Weights of a small mixture-of-experts language model, trained from scratch on English Wikipedia: 381M tokens.
Below are experts of layer 8 (counted from 0) of a mixture-of-experts language model. Rows are named router (the router's row for the expert), gate (a neuron's input weights, with its number), up (a neuron's input weights, with its number), down (a neuron's output weights, with its number) and show model dimensions 64-95. Each number is 200 + 40 x the weight over its row's rms, rounded and kept within 0 to 999.
After each expert's rows: "gets" lists some tokens that make up at least twice as much of what it gets as of all text. This comes from a sample of Wikipedia text that the model never trained on. Tokens count by the router's weight.

# expert 8
router,243,164,249,241,188,267,186,244,194,186,168,180,152,191,264,201,136,149,204,124,174,149,198,157,218,216,189,256,240,209,158,354
gate0,172,218,229,207,205,145,229,179,226,189,213,225,205,144,268,258,186,173,175,254,165,121,173,219,214,173,248,212,176,213,196,189
up0,237,239,183,127,176,185,220,125,252,285,293,193,240,188,213,189,175,215,158,155,273,233,276,219,240,190,271,140,186,189,136,155
down0,183,165,224,198,233,194,179,251,199,151,288,255,154,142,190,288,218,169,258,216,233,201,220,183,205,186,205,223,190,148,178,170
gate1,182,164,309,208,222,232,236,255,158,163,166,193,205,249,243,266,170,226,201,188,274,224,122,193,238,244,163,232,181,211,170,241
up1,225,224,143,150,226,121,207,191,224,226,238,236,211,169,179,138,226,182,146,191,102,181,203,271,155,170,182,135,146,223,229,168
down1,250,225,194,214,192,175,139,252,148,216,194,205,199,198,196,171,200,255,187,264,123,230,245,232,208,152,168,177,199,217,197,264
gate2,152,210,156,293,185,196,189,197,205,197,212,259,164,267,246,205,126,241,163,223,130,211,222,92,200,166,264,185,208,209,145,172
up2,243,235,200,125,205,217,199,174,136,213,168,203,248,213,192,216,134,248,178,175,241,211,200,254,168,225,279,153,222,217,202,235
down2,196,170,185,196,201,158,256,218,180,275,272,207,204,201,243,281,190,178,125,176,179,206,216,210,206,113,240,208,205,190,161,262
gets: ",", " and", ", and", " He", ", he", "),"

# expert 6
router,218,209,256,210,167,201,162,228,233,187,174,257,199,154,270,174,247,182,173,131,162,199,171,212,171,135,162,202,205,183,158,250
gate0,152,295,225,220,117,266,136,213,235,232,252,171,125,202,153,220,211,195,170,216,185,141,205,171,257,174,175,237,177,160,180,175
up0,151,163,206,171,254,256,194,134,187,139,209,183,257,91,196,157,187,158,207,219,226,126,188,209,260,229,164,209,199,128,207,196
down0,178,267,195,214,234,222,169,171,191,167,250,242,190,254,105,157,177,206,209,266,200,227,238,257,196,229,189,187,181,203,195,133
gate1,204,183,132,173,174,307,258,238,181,204,183,250,195,181,168,205,228,208,165,220,205,148,278,162,96,192,236,204,178,220,190,272
up1,221,206,270,216,218,185,211,217,169,201,177,284,227,211,177,208,270,258,175,205,180,153,212,166,182,214,212,222,191,274,242,272
down1,180,116,219,174,136,176,185,218,193,190,242,252,224,181,161,195,208,184,244,199,205,207,171,230,226,197,210,239,183,220,247,269
gate2,183,170,254,222,179,244,159,241,197,196,201,231,134,235,173,132,178,193,201,155,225,203,246,163,243,182,208,238,158,255,180,206
up2,208,193,181,209,251,112,221,186,251,178,198,248,273,130,300,213,177,223,265,188,199,135,198,181,166,171,143,225,196,189,183,240
down2,231,243,197,223,272,258,257,244,142,210,208,258,141,176,179,166,167,187,199,208,142,209,213,210,186,85,234,149,234,119,203,138
gets: " | ", "2", ",", "1", "% | ", "3"

# expert 14
router,211,130,149,228,198,242,178,229,200,251,171,171,187,155,253,200,247,290,176,97,211,134,225,196,144,218,215,241,192,182,213,231
gate0,201,205,190,166,198,222,188,245,195,165,277,167,262,181,128,234,142,242,223,235,251,150,233,201,110,167,179,137,292,211,246,235
up0,169,233,225,253,288,179,207,203,171,250,185,234,118,170,252,193,189,216,277,147,217,240,141,194,200,271,183,246,218,226,208,215
down0,244,180,206,166,173,214,214,200,156,247,192,283,164,201,267,156,175,193,173,215,233,247,194,128,152,243,243,161,258,237,186,143
gate1,149,158,177,178,171,169,274,260,146,220,178,162,187,177,212,174,281,193,176,180,172,223,229,317,189,282,222,207,201,238,195,165
up1,160,243,260,186,246,209,173,167,237,138,198,188,226,205,147,265,236,210,206,262,229,135,129,160,52,184,146,214,228,219,131,204
down1,179,217,154,188,203,157,214,235,228,159,193,108,253,179,113,170,182,196,178,189,250,203,210,162,247,191,244,193,228,155,130,150
gate2,242,247,211,236,185,191,217,267,197,251,240,176,182,213,276,208,144,229,193,158,179,209,193,234,142,243,250,256,143,261,164,156
up2,183,271,150,162,235,226,259,190,165,183,142,213,180,254,230,201,255,197,187,183,162,192,173,151,173,209,252,229,178,254,185,276
down2,261,190,215,177,179,253,198,204,241,153,200,109,129,200,164,184,175,202,187,170,140,203,230,251,204,170,206,154,172,149,217,186
gets: " | ", " ", "| ", " to", ", ", "- "

# expert 7
router,209,228,173,232,129,298,185,226,212,200,167,214,194,181,249,181,183,198,175,175,229,131,220,220,107,158,180,253,233,199,187,192
gate0,144,177,200,224,207,226,218,93,253,233,173,267,200,125,249,255,161,250,97,166,203,114,221,215,186,142,232,179,265,98,231,176
up0,166,184,277,193,231,207,239,227,219,235,202,255,110,226,200,231,76,275,202,181,208,192,163,206,188,109,225,190,227,119,233,249
down0,271,203,170,187,199,172,142,188,174,224,196,170,228,142,148,222,265,233,206,216,193,245,202,190,219,157,135,295,111,189,173,162
gate1,172,148,233,190,155,233,284,237,177,246,247,213,197,193,164,251,198,185,180,169,157,123,166,190,132,200,238,164,292,239,226,195
up1,206,137,205,170,136,281,246,218,179,217,209,174,189,176,231,250,211,194,230,193,232,141,129,181,143,174,244,125,211,247,154,157
down1,157,170,207,118,238,165,203,195,202,202,195,230,199,202,179,213,241,197,172,222,236,289,199,175,120,215,158,201,303,191,245,203
gate2,142,234,148,210,225,175,207,237,202,272,201,251,254,195,236,145,217,149,201,260,237,224,226,307,207,276,184,186,123,209,204,200
up2,180,162,226,220,186,196,154,233,211,259,144,205,240,174,204,211,185,184,239,144,238,249,248,214,196,138,206,229,243,239,200,259
down2,229,193,233,214,189,161,192,168,124,147,249,176,281,223,193,269,129,190,269,215,177,241,198,210,154,162,188,212,144,234,160,267
gets: " the", " The", " of the", ", the", "'s", "The"

# expert 10
router,265,134,180,290,166,213,188,230,112,174,162,240,273,112,177,175,191,201,203,135,222,180,226,143,222,144,210,224,238,186,190,268
gate0,199,151,231,207,182,169,263,104,135,171,195,175,221,246,129,172,236,224,202,141,186,165,264,242,200,212,224,201,235,217,253,268
up0,144,135,200,177,195,166,184,209,172,245,172,169,185,176,192,145,168,233,173,159,184,263,238,195,175,184,271,244,151,181,219,170
down0,184,190,128,225,192,153,213,210,189,231,225,255,186,159,232,196,137,205,231,175,234,155,189,197,224,217,202,167,234,252,192,227
gate1,126,247,204,187,190,196,218,223,248,231,204,198,134,239,242,261,225,155,202,220,206,154,246,205,138,188,154,151,231,212,214,305
up1,173,247,213,258,258,173,223,311,242,217,213,151,196,217,239,189,235,233,227,201,186,121,175,165,192,225,186,194,196,191,212,212
down1,108,243,197,177,233,138,197,139,239,252,200,167,164,137,235,252,154,173,199,172,156,211,250,205,215,248,154,245,204,191,158,232
gate2,158,140,156,182,236,237,159,191,179,206,156,184,181,179,203,208,165,234,243,107,193,213,279,239,182,187,220,226,176,186,225,250
up2,155,215,181,180,118,206,235,211,216,247,189,150,186,203,210,207,193,197,164,213,242,218,213,181,203,177,132,184,288,240,170,201
down2,254,189,223,211,139,173,246,272,211,100,217,203,177,243,235,252,165,214,220,157,233,246,251,225,224,261,182,185,242,244,157,247
gets: "\n", "\n\n", ")", "2", "1", "-"

# expert 13
router,298,181,196,232,141,203,238,236,147,166,227,172,181,158,227,213,141,176,201,165,200,257,235,254,222,178,163,222,225,214,173,257
gate0,230,245,189,192,170,237,213,208,240,327,161,242,167,211,194,190,282,269,153,200,207,162,170,217,188,243,273,243,207,257,185,201
up0,280,241,169,246,133,235,167,236,198,209,288,245,243,253,220,220,124,157,253,219,198,184,168,171,151,210,96,147,196,151,204,200
down0,175,137,144,202,218,201,267,146,253,176,212,240,186,199,223,143,228,149,145,260,162,169,243,179,230,191,161,244,191,173,227,167
gate1,258,211,196,202,165,162,202,147,181,217,240,189,181,214,207,227,206,122,196,212,287,226,179,195,170,254,193,173,201,157,153,172
up1,221,167,230,151,189,103,250,170,233,182,230,225,197,270,146,231,173,189,187,255,218,174,199,188,163,229,189,216,205,250,202,174
down1,191,185,223,191,254,240,216,261,206,220,218,160,185,151,174,174,197,205,205,182,280,175,146,189,225,179,148,309,229,231,158,168
gate2,192,220,223,239,256,226,203,279,170,250,184,275,200,185,113,244,207,137,173,261,159,274,209,210,201,188,222,219,297,240,178,218
up2,135,236,188,200,254,242,163,121,259,195,235,153,261,242,270,184,183,163,204,226,168,151,231,195,241,224,258,225,171,116,257,214
down2,154,182,196,163,175,257,133,261,238,148,272,143,148,247,195,165,280,170,246,245,179,214,221,253,242,229,189,117,241,225,190,245
gets: " was", " is", " are", " were", " also", " had"

# expert 1
router,168,224,151,260,225,278,205,237,146,165,233,199,262,203,235,194,208,213,239,180,225,203,218,148,186,155,172,183,228,192,180,261
gate0,125,181,268,144,195,228,133,220,166,190,245,248,173,247,194,241,233,232,174,194,172,214,193,219,181,186,187,225,173,232,217,95
up0,223,199,234,119,127,227,200,276,129,216,170,176,170,193,260,240,207,147,196,170,209,262,229,231,280,263,233,215,165,235,274,181
down0,226,183,197,254,223,214,163,215,168,213,140,235,177,105,117,152,261,160,127,210,166,134,204,205,209,271,192,99,193,254,229,217
gate1,249,222,223,206,192,162,260,145,246,173,208,182,219,245,218,157,193,208,203,187,181,254,230,243,192,175,127,232,231,253,143,208
up1,266,227,255,182,242,186,116,251,207,234,207,173,170,194,184,182,143,197,190,232,221,196,180,217,197,192,158,197,180,167,194,167
down1,221,318,220,134,244,238,269,185,189,171,173,198,210,155,155,165,137,178,202,251,142,236,158,135,167,167,133,153,164,139,166,217
gate2,205,191,175,192,218,231,201,217,181,233,227,166,236,211,225,250,288,241,196,164,188,189,177,188,142,143,193,167,139,140,192,190
up2,110,183,255,227,184,231,226,239,154,212,220,128,135,182,211,221,226,167,208,246,211,185,263,172,80,184,162,175,239,215,224,277
down2,168,172,211,217,295,251,238,173,201,281,150,200,184,201,215,195,141,127,170,166,232,236,231,173,174,158,151,234,209,144,208,148
gets: " |", "\n", " P", " C", " H", " B"

# expert 9
router,217,106,196,280,211,238,214,224,246,191,201,158,235,180,219,198,165,170,166,113,219,101,266,173,155,208,138,160,231,205,190,209
gate0,167,245,225,208,209,215,169,233,221,243,180,196,237,181,177,139,165,261,211,155,170,244,128,135,231,203,216,147,172,180,192,236
up0,193,220,216,138,268,107,167,157,232,173,282,139,234,255,209,252,187,127,157,240,240,227,216,177,242,282,140,181,193,197,224,236
down0,206,191,251,165,242,151,277,193,246,274,200,188,206,193,195,195,266,220,252,214,230,127,155,263,168,162,241,234,185,235,193,245
gate1,193,166,172,254,189,207,247,204,250,207,243,247,202,188,201,224,186,169,216,148,163,225,143,185,264,181,208,204,205,207,293,233
up1,215,192,268,157,235,197,156,202,178,184,254,182,179,137,243,122,167,170,211,214,237,223,276,245,212,204,197,222,229,161,193,162
down1,131,158,262,246,236,210,176,145,233,211,194,241,218,177,241,231,243,260,200,200,196,169,197,210,178,205,204,180,203,201,221,243
gate2,243,158,302,201,198,297,192,216,217,153,168,78,195,230,216,239,262,136,171,179,217,181,134,132,213,243,193,162,242,235,184,221
up2,200,182,298,145,243,214,175,167,231,225,109,203,139,211,197,274,203,170,191,167,197,136,182,158,142,234,228,208,201,134,126,244
down2,199,157,242,169,201,305,164,218,268,207,203,187,177,189,228,177,175,227,224,241,134,180,199,194,177,283,229,231,255,164,224,165
gets: " in", " of", " for", " in the", " on", "=="

# expert 3
router,227,159,195,259,146,256,236,278,190,171,171,125,205,201,244,138,233,167,206,174,203,141,246,197,268,180,160,259,180,160,181,293
gate0,177,187,139,197,230,278,190,147,199,197,269,150,279,227,158,150,213,208,184,245,155,182,193,146,144,188,198,240,205,253,198,211
up0,211,167,239,260,192,282,137,172,197,224,219,236,182,228,205,229,256,244,133,223,146,199,183,186,209,129,234,211,234,266,251,144
down0,217,183,233,129,214,209,196,281,155,221,175,269,202,146,172,172,111,156,224,178,170,175,233,174,177,201,225,170,134,175,217,148
gate1,115,288,136,249,177,182,251,286,189,151,209,231,145,233,131,172,153,207,241,144,180,181,178,134,145,285,234,151,183,212,254,216
up1,175,226,171,197,172,224,148,204,229,179,187,139,223,268,153,160,186,304,157,292,238,254,169,208,188,220,170,272,205,176,218,247
down1,211,137,211,242,134,180,236,291,246,149,136,179,275,239,180,195,200,216,227,204,246,208,177,228,236,165,181,124,151,195,127,158
gate2,184,199,257,171,135,155,235,239,216,239,177,171,280,256,293,160,194,170,166,219,149,105,193,296,163,190,254,180,267,149,206,248
up2,192,215,184,175,130,265,183,169,231,264,277,174,256,266,198,201,153,231,190,266,226,180,180,196,175,234,242,98,251,141,191,188
down2,224,217,159,243,163,201,211,246,237,203,207,120,196,185,240,156,160,221,222,213,194,208,163,147,288,200,220,188,250,198,213,176
gets: ".", "\n\n", "s.", "0", ").", "\"."